Below are experts of layer 7 (counted from 0) of a mixture-of-experts language model. Rows are named router (the router's row for the expert), gate (a neuron's input weights, with its number), up (a neuron's input weights, with its number) and show model dimensions 0-95. Each number is 200 + 40 x the weight over its row's rms, rounded and kept within 0 to 999.
Before each expert's rows: a language model's description of what the expert responds to. This comes from a sample of Wikipedia text that the model never trained on.

# expert 37
It responds to: Verbs and adverbs after subjects
router,160,151,242,158,165,159,177,238,156,242,161,236,242,160,195,244,243,220,237,234,156,158,242,148,158,242,157,159,244,153,232,249,155,153,230,240,245,243,157,238,242,242,213,244,245,158,188,160,155,174,251,157,243,171,246,170,154,240,161,243,162,240,157,240,163,172,147,160,158,213,152,243,154,239,248,240,234,155,165,242,156,162,184,237,242,156,160,157,243,172,160,241,247,153,226,169
gate0,130,145,193,231,151,122,169,212,237,177,181,253,243,145,245,169,257,294,212,270,211,178,272,149,188,202,150,215,238,168,215,246,191,201,182,282,207,213,238,217,147,177,142,215,232,227,273,237,199,266,277,201,170,202,218,180,149,204,211,176,194,248,249,181,193,219,239,170,190,156,167,211,149,203,182,211,194,234,130,222,192,273,287,181,248,152,200,202,210,202,231,214,216,251,278,201
up0,288,192,144,232,152,131,153,179,209,225,220,289,172,179,226,230,170,186,171,262,238,240,213,233,159,194,209,234,223,237,259,226,211,227,147,167,178,233,252,199,147,166,185,153,213,203,275,192,184,317,153,167,207,194,173,160,238,267,158,189,133,263,251,176,170,238,163,232,173,158,182,147,212,197,264,194,175,164,190,211,193,255,204,119,231,214,214,121,150,232,160,228,199,204,213,176
gate1,223,125,185,179,220,185,135,219,172,212,143,158,196,202,198,188,217,217,195,208,125,169,205,175,193,194,207,230,217,205,141,289,159,291,296,231,226,188,197,176,225,247,234,232,197,174,219,153,183,163,269,199,171,200,243,185,201,122,199,227,243,201,222,226,186,171,183,181,247,197,184,251,221,182,264,189,167,95,126,263,222,228,280,242,252,178,120,197,169,141,113,191,221,193,213,232
up1,115,195,204,213,198,232,123,230,141,239,231,159,194,157,267,166,204,199,186,212,173,122,210,173,221,206,167,161,218,217,221,149,228,150,215,233,187,165,164,229,273,206,180,192,224,149,198,213,203,270,219,219,158,263,162,255,199,232,201,219,203,183,231,184,182,317,183,219,162,134,208,104,208,229,117,216,248,192,172,250,230,260,246,137,153,105,219,238,195,239,220,176,212,244,180,174
gate2,134,198,197,207,163,247,227,212,205,205,176,173,234,195,167,176,234,198,296,185,207,211,275,215,188,280,203,172,221,163,210,251,166,149,190,179,133,204,194,198,309,189,223,287,297,202,197,210,232,236,220,189,150,183,196,159,201,303,213,221,173,169,140,228,169,184,152,106,186,214,202,257,212,192,246,219,239,159,191,241,241,145,211,162,226,195,186,230,153,151,151,219,222,127,220,141
up2,214,218,148,251,234,214,202,173,246,141,260,153,224,188,169,219,226,153,308,98,232,235,183,293,207,248,157,213,200,157,172,228,187,153,166,211,137,199,228,202,264,183,204,230,160,230,170,166,180,266,210,231,194,181,164,162,152,339,248,211,212,155,146,212,186,204,203,132,223,216,221,187,203,207,207,265,206,257,225,220,221,172,180,222,183,176,240,212,181,206,248,145,194,167,180,131
gate3,177,154,184,188,99,214,226,266,174,196,219,167,185,143,177,250,223,260,274,157,140,193,285,183,219,158,228,126,238,148,157,221,239,190,244,200,230,218,179,213,183,202,111,210,193,157,225,140,174,201,231,158,217,179,146,220,193,214,196,222,164,191,215,175,247,227,176,188,255,141,231,286,183,140,220,242,184,221,206,261,241,226,186,208,174,182,124,170,237,125,204,222,156,125,183,133
up3,168,173,159,209,188,211,213,178,215,194,196,175,235,208,261,185,223,224,230,136,254,144,191,155,242,214,192,208,256,151,164,156,129,160,150,242,203,191,246,218,217,202,192,182,221,154,193,272,170,189,242,160,129,195,126,208,243,246,206,324,208,277,187,254,150,207,185,158,207,211,236,113,228,204,162,153,200,191,210,205,152,172,190,248,182,247,232,206,149,293,273,220,188,174,284,175
gate4,169,212,263,219,139,133,199,156,224,225,235,192,197,210,107,317,243,180,150,261,132,202,215,184,177,183,158,209,198,173,279,247,193,182,248,118,237,258,214,191,177,170,229,198,169,233,210,253,212,164,179,224,225,178,234,228,212,196,243,246,194,246,160,261,171,143,190,155,190,174,190,234,161,268,187,175,256,121,234,221,204,159,203,243,281,137,193,176,238,201,221,188,236,152,251,182
up4,261,206,215,192,180,259,303,225,144,185,223,194,197,199,191,143,167,286,207,192,218,233,281,206,141,173,137,215,147,148,181,198,180,194,191,191,224,201,237,169,160,172,185,144,142,192,264,228,203,152,180,152,200,173,236,250,151,244,259,193,149,152,201,160,210,223,186,185,176,265,132,220,249,206,192,258,205,197,248,236,228,182,40,155,206,202,178,198,200,207,214,212,202,234,168,147
gate5,211,161,261,154,219,72,206,166,161,189,147,195,201,198,241,215,185,132,144,176,197,155,226,201,190,181,224,188,255,207,200,259,126,229,175,188,202,341,119,215,235,196,207,218,229,180,226,165,185,168,224,165,205,211,247,193,156,200,215,148,189,263,174,166,206,115,208,194,191,156,158,213,254,220,161,175,268,150,246,180,231,218,217,170,146,231,159,175,198,192,296,247,205,226,174,178
up5,247,245,264,201,231,224,193,183,156,200,219,126,172,207,157,207,250,229,192,160,200,246,192,194,172,213,137,246,140,202,201,225,212,160,215,193,263,163,140,246,202,187,206,201,228,235,193,144,203,223,178,160,169,213,295,238,179,206,189,243,157,161,165,222,119,254,183,208,117,78,217,186,193,255,187,223,232,210,223,257,216,194,141,194,132,213,243,232,180,223,244,172,179,235,82,253
gate6,207,223,268,193,172,233,202,249,205,184,217,278,302,218,158,183,271,175,201,225,192,180,199,215,182,204,181,152,269,192,243,178,196,203,202,228,253,225,148,211,236,240,196,314,243,138,263,171,171,159,238,172,228,175,197,217,208,230,197,180,152,262,160,170,203,186,170,169,273,175,152,231,178,253,211,225,272,192,221,310,144,212,190,181,300,172,170,184,190,177,156,254,203,225,243,231
up6,305,157,192,230,193,246,290,272,245,266,185,111,170,193,132,196,261,215,193,177,210,174,200,192,206,217,216,190,184,148,194,151,253,194,217,187,241,285,204,208,170,175,183,234,224,191,214,151,143,246,167,258,145,201,166,309,194,159,218,153,219,261,179,290,218,255,232,138,195,177,180,185,194,147,255,200,215,132,183,196,213,173,169,256,214,230,195,172,216,203,180,249,197,216,188,228
gate7,258,134,235,238,163,197,204,260,197,204,194,173,271,200,176,159,197,217,173,190,172,129,234,209,180,196,152,173,221,177,205,243,138,263,223,207,197,168,252,213,250,208,191,247,247,211,109,204,188,220,240,153,213,120,276,115,142,255,141,166,188,263,210,221,172,215,153,168,219,298,188,236,231,138,155,150,257,230,136,203,135,188,183,163,191,198,172,228,233,252,195,203,212,174,248,228
up7,201,213,184,165,222,184,133,268,222,239,219,192,210,233,79,230,174,147,212,173,203,161,187,212,197,129,188,165,256,232,161,135,195,162,156,186,218,161,182,183,227,208,202,200,191,187,253,177,197,224,198,195,157,209,125,169,220,111,210,246,113,241,236,189,179,185,217,241,188,115,210,213,155,223,207,137,106,203,193,241,232,184,172,172,240,140,212,151,199,218,148,272,146,179,173,103
gate8,207,207,219,201,100,194,81,238,142,178,208,234,160,191,140,199,276,214,189,289,176,138,248,161,166,129,302,179,232,196,185,246,197,229,166,185,209,257,199,240,215,180,271,251,227,166,204,186,206,248,259,121,171,242,219,162,195,174,107,184,143,206,177,172,123,228,235,202,172,233,185,238,203,202,239,198,228,152,203,192,177,162,171,213,207,213,205,199,165,177,194,176,225,162,246,183
up8,189,155,226,87,258,261,167,194,231,167,157,175,180,151,246,198,245,165,210,154,167,179,207,207,204,204,168,169,212,191,219,189,209,210,212,184,211,134,232,189,221,159,160,229,143,168,118,255,156,188,277,207,88,248,180,238,182,260,237,225,150,156,252,226,211,154,183,232,216,184,177,222,223,218,291,222,207,224,242,243,177,109,218,129,194,220,216,183,216,117,176,234,180,156,240,178
gate9,151,252,167,195,154,165,167,197,131,225,190,126,296,218,174,176,250,206,231,243,227,191,231,205,201,213,182,215,201,217,181,198,226,180,250,231,204,186,222,196,242,237,169,228,157,200,233,157,169,220,282,173,191,239,171,247,191,181,191,206,172,155,200,195,127,198,197,108,215,162,127,256,277,189,152,235,301,203,190,246,171,200,149,166,241,262,140,251,216,246,170,134,227,177,228,106
up9,196,215,188,242,187,247,131,252,236,243,173,216,139,210,159,223,220,238,202,176,223,253,192,224,200,211,165,207,172,178,240,251,226,214,213,200,172,210,186,165,166,266,341,231,178,170,194,142,138,221,191,227,243,193,227,226,199,141,251,246,278,237,187,167,137,73,168,189,182,256,168,175,179,150,211,155,231,196,194,211,172,223,260,198,227,184,182,221,152,113,147,179,194,258,243,221
gate10,197,212,155,148,202,180,144,221,212,146,242,193,261,201,217,232,296,119,204,210,239,103,187,158,127,234,182,165,231,224,176,200,187,226,203,168,250,208,148,239,193,262,186,260,211,172,201,183,194,173,223,135,188,144,263,210,156,138,168,227,204,267,185,250,141,176,216,227,198,215,246,226,176,134,214,245,271,183,149,215,185,147,175,188,255,148,181,130,245,119,224,221,176,175,198,158
up10,215,269,123,228,215,163,140,141,187,185,291,227,180,191,214,166,200,278,235,167,230,184,224,217,191,234,239,197,181,116,288,178,145,268,189,193,211,196,206,295,182,216,214,163,159,155,228,173,161,206,217,270,240,245,192,162,190,126,149,165,156,251,223,198,134,122,239,230,201,254,165,186,196,193,149,234,166,246,159,237,170,176,213,225,134,166,164,214,207,242,189,202,185,196,146,167

# expert 30
It responds to: However and name starts
router,148,151,240,162,157,163,180,238,159,244,158,231,245,164,179,244,242,219,229,234,153,160,244,145,156,237,161,159,242,150,227,247,150,156,230,235,244,240,158,241,241,239,207,245,239,155,192,166,157,186,249,155,235,166,249,179,154,239,156,235,158,238,162,239,158,169,146,154,157,212,150,243,154,239,244,242,230,152,156,236,155,159,189,241,247,160,161,155,248,176,168,245,249,151,227,165
gate0,172,191,320,216,241,156,205,261,163,291,198,196,208,217,218,169,245,156,197,259,185,183,216,208,132,301,241,161,192,169,196,194,202,232,196,196,204,175,210,232,216,158,212,212,276,220,234,176,230,176,195,220,192,213,260,187,93,154,181,233,193,184,193,204,210,168,182,191,143,229,183,238,165,213,143,281,211,234,152,228,167,100,138,230,244,144,218,211,223,182,238,138,243,219,261,168
up0,260,156,249,208,174,159,131,248,206,175,227,212,149,150,62,201,273,159,173,170,143,241,198,179,174,296,165,171,147,207,123,206,211,226,208,210,217,241,242,210,203,239,188,146,262,208,180,229,210,217,131,253,208,185,219,193,178,146,180,182,134,156,193,196,203,140,215,239,212,198,220,220,209,188,208,256,176,145,238,179,209,274,132,181,199,177,236,188,174,254,192,151,156,198,279,183
gate1,220,167,207,175,180,145,252,196,206,232,246,163,210,188,216,206,178,279,229,351,226,134,238,144,149,197,154,204,224,213,218,221,191,147,194,209,170,281,238,146,174,200,188,236,196,248,262,149,153,202,218,128,176,229,181,178,184,232,217,235,186,263,183,217,165,230,242,70,229,159,208,213,132,196,231,271,230,126,186,186,171,209,189,203,191,197,181,183,171,218,207,280,202,185,210,207
up1,99,203,193,187,137,221,166,145,152,181,148,269,225,132,215,216,170,160,214,148,260,165,179,221,166,137,269,186,158,193,239,177,267,190,229,234,229,166,201,188,217,214,173,177,183,222,179,97,199,243,279,205,235,169,194,194,213,176,134,238,279,150,241,198,178,208,190,230,162,125,236,268,249,130,237,173,148,220,183,139,223,195,196,197,130,149,203,237,178,223,210,210,214,158,216,209
gate2,175,238,153,159,195,168,210,168,200,226,202,220,203,97,211,228,254,243,208,217,124,181,236,206,152,134,126,157,203,253,214,224,224,274,209,190,234,191,182,241,177,237,222,197,259,202,287,144,217,114,234,205,210,135,215,127,188,185,192,218,199,237,154,180,155,125,232,175,172,192,180,220,210,268,188,281,215,220,252,199,253,150,129,129,215,200,233,135,173,236,201,254,232,182,224,191
up2,197,201,200,218,179,189,152,219,192,155,166,190,141,240,189,111,254,225,204,177,237,200,220,211,231,200,157,167,238,235,87,248,212,137,132,206,195,304,169,130,246,182,211,213,264,236,230,184,218,167,127,223,198,207,203,243,121,191,213,181,211,206,222,229,160,226,235,222,268,234,183,164,173,209,244,189,164,113,150,193,221,220,260,156,234,198,204,214,151,147,226,263,209,205,141,119
gate3,194,177,307,211,204,200,146,262,214,223,186,155,176,192,219,178,229,167,149,186,205,161,192,136,133,227,135,207,250,83,271,213,201,161,185,183,241,216,237,166,249,256,272,197,186,188,172,217,159,157,202,170,171,217,171,178,181,213,223,238,257,182,194,282,203,208,217,207,267,207,148,174,171,215,270,190,202,251,164,190,227,142,187,145,248,203,235,258,199,181,86,238,187,232,171,162
up3,209,210,233,212,176,253,313,168,189,277,168,250,169,114,144,183,200,195,158,231,234,230,210,208,235,264,216,222,166,227,162,199,172,162,217,177,241,232,202,222,237,193,155,133,193,209,239,161,171,130,206,223,186,179,247,229,199,212,286,214,185,186,131,259,196,162,255,240,188,280,192,291,198,227,151,72,180,217,199,211,184,220,212,166,190,187,156,226,206,176,125,185,209,209,171,248
gate4,283,98,256,222,169,184,200,237,189,202,186,205,244,119,228,179,209,249,185,242,197,178,251,183,229,226,189,254,239,187,161,204,167,205,251,200,170,259,158,159,220,183,204,160,201,229,216,149,204,240,159,191,175,198,200,164,116,178,216,309,115,168,166,251,131,230,164,264,166,272,182,154,171,200,215,286,214,130,200,230,150,216,260,221,173,215,216,206,204,183,173,170,219,130,201,227
up4,198,151,125,141,242,145,222,252,181,264,194,214,196,252,142,184,120,186,219,270,195,153,215,219,279,176,210,205,198,210,212,213,249,129,178,193,200,209,186,215,228,142,243,225,163,243,273,253,186,178,159,193,263,292,167,214,214,224,169,173,214,221,142,195,218,175,162,218,205,221,281,257,254,140,195,232,265,241,122,192,139,197,186,237,156,238,200,144,198,192,161,221,222,166,219,257
gate5,255,182,191,261,198,193,222,219,227,299,177,172,250,168,144,185,229,233,197,179,222,169,258,179,165,216,97,170,232,194,146,205,186,221,141,216,202,247,116,255,291,233,155,134,208,161,188,158,191,157,192,166,197,152,198,152,227,231,176,235,208,221,151,226,169,122,220,170,201,238,161,199,243,244,288,259,209,170,200,194,231,172,203,193,208,155,168,224,237,204,121,298,227,168,204,187
up5,146,211,299,205,166,207,163,218,164,146,222,178,172,182,265,258,289,215,220,220,243,239,180,184,179,180,215,244,186,233,199,214,258,220,210,216,158,300,205,250,249,148,223,181,224,130,139,185,220,183,207,204,181,169,170,217,276,164,145,198,256,246,106,239,242,214,187,176,184,206,219,243,220,190,233,176,191,186,204,141,222,113,121,213,163,146,270,203,175,217,262,210,188,180,197,258
gate6,227,199,197,146,213,171,202,193,187,319,196,190,227,221,166,234,217,190,207,241,144,200,252,217,210,164,190,200,252,153,228,195,167,208,203,210,110,190,195,311,210,221,196,206,254,198,202,188,187,234,181,214,274,146,149,176,182,174,170,212,126,228,207,258,268,150,151,153,186,194,199,209,231,274,213,224,172,284,238,270,221,213,231,232,252,188,205,167,137,285,96,224,221,198,236,170
up6,150,178,235,194,158,297,192,234,155,137,164,151,150,128,210,202,200,176,195,163,196,217,196,223,148,263,173,250,203,209,203,210,241,186,147,188,300,96,200,167,213,232,206,219,170,189,300,152,235,105,148,245,229,100,260,204,164,226,190,200,148,236,183,232,178,140,220,180,179,211,200,172,226,249,188,204,213,204,200,230,202,192,137,132,250,179,165,201,181,142,209,175,203,203,209,219
gate7,237,192,164,151,88,206,167,179,192,190,167,226,171,132,249,243,140,189,199,200,178,109,206,134,222,179,158,191,216,204,180,207,120,169,268,179,206,181,200,164,144,237,202,202,157,196,160,133,251,174,188,180,218,138,196,144,198,237,235,235,278,178,176,137,210,168,189,171,236,244,169,211,151,211,232,255,217,211,190,254,211,185,198,251,207,158,122,142,217,143,253,219,253,170,176,110
up7,230,208,246,164,179,220,182,200,235,291,280,223,222,234,177,183,196,196,189,151,249,280,196,225,221,216,219,196,219,239,199,205,270,239,151,228,220,206,227,226,249,170,202,173,224,207,207,164,168,194,254,251,264,254,153,160,216,174,131,258,218,266,174,239,183,283,199,177,216,156,263,178,161,190,225,205,117,222,182,186,176,166,237,191,235,265,192,188,243,222,184,237,179,283,262,321
gate8,233,176,168,224,148,144,153,188,145,228,140,160,182,122,165,218,164,137,219,264,206,133,161,195,150,221,185,174,210,189,234,227,247,216,290,237,173,242,196,244,201,164,151,192,167,194,213,184,204,146,192,145,190,224,196,75,197,247,214,239,239,242,178,157,146,125,184,238,245,153,247,224,154,167,234,229,176,196,254,243,167,192,131,223,247,148,193,128,226,182,182,209,188,141,217,201
up8,136,296,176,188,226,148,137,208,213,216,208,200,236,208,109,180,159,237,186,215,187,157,183,181,193,172,145,187,191,215,234,143,240,210,245,231,239,226,221,204,172,210,174,229,179,259,191,251,219,229,114,183,213,193,181,83,190,161,212,208,195,150,192,226,182,100,219,232,265,199,268,129,189,158,181,145,192,250,192,196,183,196,202,223,293,214,207,174,228,236,209,300,177,190,265,169
gate9,235,210,237,183,185,178,204,214,137,296,184,197,219,196,159,236,201,171,201,192,210,224,128,225,205,234,244,234,174,198,337,239,226,182,233,179,211,141,163,327,175,209,169,269,279,198,118,166,186,193,187,166,203,156,209,198,165,178,114,162,180,248,165,258,300,200,141,239,162,254,185,200,209,191,199,196,203,185,192,186,179,209,168,215,205,171,170,211,240,207,136,150,220,156,216,210
up9,191,169,150,201,192,126,192,264,204,241,223,203,241,245,85,204,136,160,192,180,215,211,213,175,206,204,238,188,164,194,267,214,184,135,133,190,192,233,211,221,135,204,354,224,206,202,204,237,174,143,206,199,162,121,205,258,163,174,201,103,227,150,168,189,225,207,207,201,124,209,217,223,202,187,171,180,159,274,187,188,241,213,199,120,147,250,158,210,203,186,189,202,199,195,181,248
gate10,253,230,147,180,147,225,203,216,183,252,182,204,160,146,180,200,123,129,198,168,139,208,208,155,186,136,170,148,239,212,177,194,197,110,225,213,183,220,139,251,215,166,207,212,232,248,244,143,194,216,221,149,191,253,203,158,233,246,163,180,248,196,115,324,141,130,194,149,144,175,192,166,178,231,200,205,210,157,216,235,204,266,213,232,184,145,139,180,252,235,170,218,160,226,173,232
up10,138,206,206,182,245,259,120,209,186,191,216,127,185,233,250,195,221,246,153,205,212,235,193,228,254,203,233,193,201,160,166,190,217,172,205,175,241,107,176,255,253,186,136,157,259,182,230,217,211,148,227,202,186,243,227,227,151,253,197,120,178,194,113,182,223,264,180,202,175,238,160,226,189,128,237,153,167,192,127,164,161,174,187,118,259,174,235,244,182,198,260,111,237,183,164,189

# expert 2
It responds to: Name and item ends
router,156,147,237,162,166,160,175,239,155,245,158,234,246,164,188,245,245,227,237,236,155,164,249,148,158,239,161,160,243,155,234,247,155,151,228,239,243,240,159,238,241,242,201,244,240,153,191,165,154,189,251,155,236,171,246,167,154,239,158,238,162,233,158,237,162,165,151,158,153,213,151,243,155,239,245,239,234,154,162,241,157,159,186,239,244,155,157,154,250,176,166,239,252,154,229,165
gate5,209,161,180,206,189,220,116,200,230,232,177,184,182,131,200,244,246,147,242,263,212,249,250,226,218,219,184,202,171,201,155,278,214,134,236,193,193,255,203,258,244,240,112,203,254,202,279,124,157,220,197,131,158,216,195,125,120,209,220,146,215,234,183,232,157,248,198,181,241,137,167,232,175,183,225,191,234,265,160,235,173,252,253,180,246,167,166,133,215,224,232,209,223,177,228,170
up5,174,161,146,258,207,181,199,201,237,153,196,167,209,232,235,211,194,137,251,210,149,236,201,235,192,210,161,223,178,251,196,325,181,175,218,243,169,235,186,202,245,215,87,199,209,234,171,255,216,169,229,229,174,208,198,85,177,197,210,161,172,167,179,192,159,178,229,147,212,220,225,269,214,179,185,105,175,241,228,179,258,215,165,230,227,128,267,255,168,282,204,183,215,179,203,133
gate6,126,185,181,124,213,209,190,227,174,240,170,171,180,190,271,292,178,208,275,216,185,210,168,125,175,219,200,198,222,188,118,137,164,215,220,197,214,158,167,229,247,177,255,217,215,154,273,159,200,103,248,194,185,186,200,231,138,219,137,194,170,284,162,191,190,167,185,203,238,202,177,325,138,195,173,242,218,165,235,223,170,191,181,224,230,153,221,192,184,220,185,235,245,141,150,182
up6,184,204,204,153,200,219,129,176,206,212,193,240,203,135,222,296,180,257,227,151,197,159,188,184,201,240,177,218,102,173,149,234,245,162,186,185,185,211,212,142,197,150,250,175,239,240,206,239,203,254,184,230,143,236,241,250,164,134,224,147,201,258,173,213,243,175,224,173,258,166,163,215,172,162,148,236,140,252,229,230,230,218,171,226,168,206,222,212,138,309,125,163,196,181,137,138
gate7,220,186,236,218,116,172,129,267,156,142,262,271,208,195,216,229,188,260,260,189,194,153,150,141,153,238,229,201,191,223,226,333,198,175,273,236,229,162,215,188,199,227,169,193,184,207,215,232,216,149,173,210,241,193,193,239,142,229,120,151,155,262,209,208,230,156,142,209,232,160,228,239,197,145,217,224,208,132,220,214,160,145,267,214,153,185,195,214,210,169,210,251,197,191,233,148
up7,245,200,256,240,156,215,111,184,171,186,189,103,199,238,231,183,221,185,275,199,179,170,229,169,215,174,202,236,220,222,179,266,206,228,252,137,203,244,174,175,205,223,189,209,195,252,199,200,240,139,167,205,220,145,197,172,162,137,183,216,162,243,232,202,192,189,133,200,188,224,207,255,224,215,210,178,205,127,240,140,193,199,270,147,150,152,291,300,240,212,146,199,170,239,257,103
gate8,183,224,214,209,193,207,157,178,99,229,158,222,246,210,144,217,275,164,143,198,190,226,191,198,273,256,161,165,257,206,198,190,220,206,249,293,189,226,184,180,214,205,208,212,279,179,113,237,101,221,173,175,227,156,227,153,229,225,194,216,242,132,133,217,251,226,196,158,156,226,183,190,227,260,317,226,220,197,221,288,165,159,208,232,204,156,232,209,185,199,195,209,215,219,152,167
up8,183,202,181,256,193,138,236,248,276,183,218,193,275,145,241,206,228,191,242,216,206,154,140,152,163,239,164,214,197,193,144,183,204,190,151,38,204,196,222,236,229,254,188,283,185,136,240,172,183,174,184,242,240,222,177,208,178,237,158,195,197,268,209,181,225,194,184,196,197,196,246,246,167,181,227,187,204,238,179,171,239,190,178,249,231,254,263,170,257,206,141,217,196,279,212,116
gate9,151,121,216,180,151,173,190,270,122,206,182,227,211,157,220,181,190,252,183,229,161,207,218,170,170,181,180,146,108,205,233,195,196,223,208,188,163,189,207,238,234,233,154,276,193,223,248,166,178,173,262,130,264,243,316,220,175,256,133,195,115,258,199,229,160,226,214,139,240,225,198,188,228,174,158,279,209,221,168,213,222,225,136,191,211,177,223,188,232,232,244,226,242,187,171,263
up9,165,148,204,167,208,258,154,201,240,217,227,296,172,231,260,235,198,173,198,229,150,197,221,167,209,158,179,156,154,123,187,162,223,165,189,164,146,230,168,210,203,110,114,258,203,190,91,214,192,211,178,187,212,244,175,200,154,290,256,197,217,207,204,186,153,252,202,259,220,155,195,191,212,160,152,254,116,227,225,241,204,195,132,191,192,168,252,134,195,193,192,181,187,176,279,193
gate10,233,204,164,151,183,212,220,254,139,241,181,200,189,142,168,237,183,175,249,224,224,149,293,235,235,256,180,256,290,174,239,221,175,198,310,160,206,161,171,230,159,280,221,201,249,151,178,178,255,169,195,183,173,223,179,236,187,204,223,286,202,288,122,231,260,158,183,273,156,152,169,187,175,280,217,180,185,208,195,228,183,154,209,216,205,198,158,210,174,193,216,226,240,237,226,179
up10,191,134,168,162,204,222,233,162,216,148,271,194,222,169,215,160,206,276,236,192,187,203,163,160,219,220,218,246,149,148,174,169,205,182,177,236,217,213,209,256,225,206,242,156,207,166,227,171,184,288,246,153,196,194,146,234,273,198,181,206,192,202,206,183,147,137,220,115,234,195,156,220,147,241,237,215,79,143,221,223,213,266,195,246,217,278,222,245,164,252,256,201,186,214,98,194
gate11,226,162,191,233,154,245,128,245,188,205,204,229,267,81,197,284,167,209,200,137,218,210,120,214,162,189,156,173,226,173,148,238,213,187,171,227,157,223,276,209,232,250,264,186,135,192,229,167,171,183,229,235,259,227,216,192,215,183,163,201,147,224,181,192,172,152,150,209,202,210,182,211,203,178,251,202,227,173,186,167,120,185,225,220,150,238,102,117,224,185,277,236,216,176,260,195
up11,191,202,141,170,158,193,152,231,242,172,148,190,167,101,224,256,214,186,176,210,211,232,235,196,195,297,168,202,244,200,178,224,196,182,227,171,195,255,248,213,148,126,304,222,214,187,218,239,215,206,177,191,167,147,196,136,182,204,166,140,258,272,214,134,219,218,206,249,183,167,216,150,212,199,195,124,194,183,217,159,229,146,165,270,284,260,235,258,199,197,260,163,195,191,262,162
gate12,180,133,212,185,258,210,194,229,153,232,192,153,212,186,134,261,176,157,169,266,143,188,286,175,179,215,167,257,230,154,235,246,206,218,182,252,227,192,199,211,229,166,155,250,207,183,202,178,141,229,248,167,198,271,297,189,210,182,208,224,239,145,172,212,175,155,195,215,233,174,209,209,128,196,150,292,222,222,199,232,207,193,169,184,239,232,237,124,152,134,96,200,181,172,202,119
up12,167,269,228,168,133,211,168,198,201,188,137,292,176,145,157,181,176,227,249,143,224,163,226,161,236,161,156,157,206,232,168,221,202,144,228,214,185,150,179,223,193,224,203,135,126,198,142,93,250,217,202,158,202,210,229,323,224,266,210,194,215,216,184,172,152,258,205,151,246,194,215,217,191,138,238,242,208,166,188,165,181,239,165,165,108,204,187,202,202,228,248,152,213,199,220,246
gate13,225,100,191,194,147,203,245,207,120,193,216,180,263,112,216,207,196,146,271,215,264,199,198,166,251,183,219,163,231,179,179,185,185,204,228,252,169,178,168,197,222,198,276,176,176,116,153,187,150,224,259,150,293,189,144,111,117,184,182,198,221,200,196,212,194,142,165,203,130,209,182,271,199,220,245,244,234,253,199,230,196,138,232,225,159,177,225,168,231,205,160,199,177,160,214,184
up13,219,178,218,206,201,263,198,186,104,165,227,249,237,189,206,177,178,222,147,259,171,236,162,175,190,153,189,237,240,185,211,224,121,239,231,175,216,234,199,228,228,109,201,215,131,176,198,235,249,290,195,174,202,191,139,231,172,185,220,271,221,216,208,177,235,203,202,149,168,178,264,271,178,268,156,266,212,147,198,226,191,208,156,193,140,184,233,115,159,286,259,205,216,211,123,168
gate14,209,155,150,230,213,171,214,239,137,231,152,219,181,170,232,248,187,118,175,208,197,161,230,211,210,196,169,208,276,122,188,183,214,219,309,250,179,323,172,164,216,158,196,118,192,200,207,178,169,108,152,216,240,225,264,176,173,246,178,244,193,228,159,197,219,208,141,190,202,176,141,186,209,197,188,213,213,147,147,176,218,191,186,232,216,165,182,203,223,149,164,241,210,283,249,116
up14,209,143,195,171,202,171,249,200,203,131,208,165,191,234,171,207,148,232,263,258,230,225,200,204,259,199,182,194,235,140,181,245,215,174,299,208,219,242,166,187,181,161,207,202,169,231,246,175,236,115,221,220,157,262,257,248,228,199,180,210,253,204,146,150,126,192,233,305,183,205,164,201,263,177,160,256,156,190,189,277,201,183,231,165,216,201,134,195,224,195,202,189,170,191,119,95
gate15,141,183,188,167,227,199,208,284,267,269,118,180,205,220,227,238,180,164,215,234,189,154,218,227,188,223,265,172,238,202,197,194,232,131,204,187,211,215,89,201,165,226,166,246,160,133,222,170,117,258,162,205,180,147,203,223,93,179,243,150,176,222,136,275,152,224,179,170,182,181,227,198,208,192,159,161,220,153,163,193,245,230,243,193,252,181,188,148,220,228,128,225,239,173,225,228
up15,214,220,257,219,207,238,186,254,217,175,179,204,135,201,311,179,232,225,137,219,192,247,191,196,230,164,207,182,250,230,266,202,201,250,230,225,250,164,227,288,210,242,231,156,192,176,241,203,187,302,189,169,251,129,214,184,186,209,181,149,76,201,194,188,256,154,262,192,178,255,246,171,221,168,214,209,140,192,228,218,213,165,142,195,258,173,211,172,203,111,239,245,189,169,180,170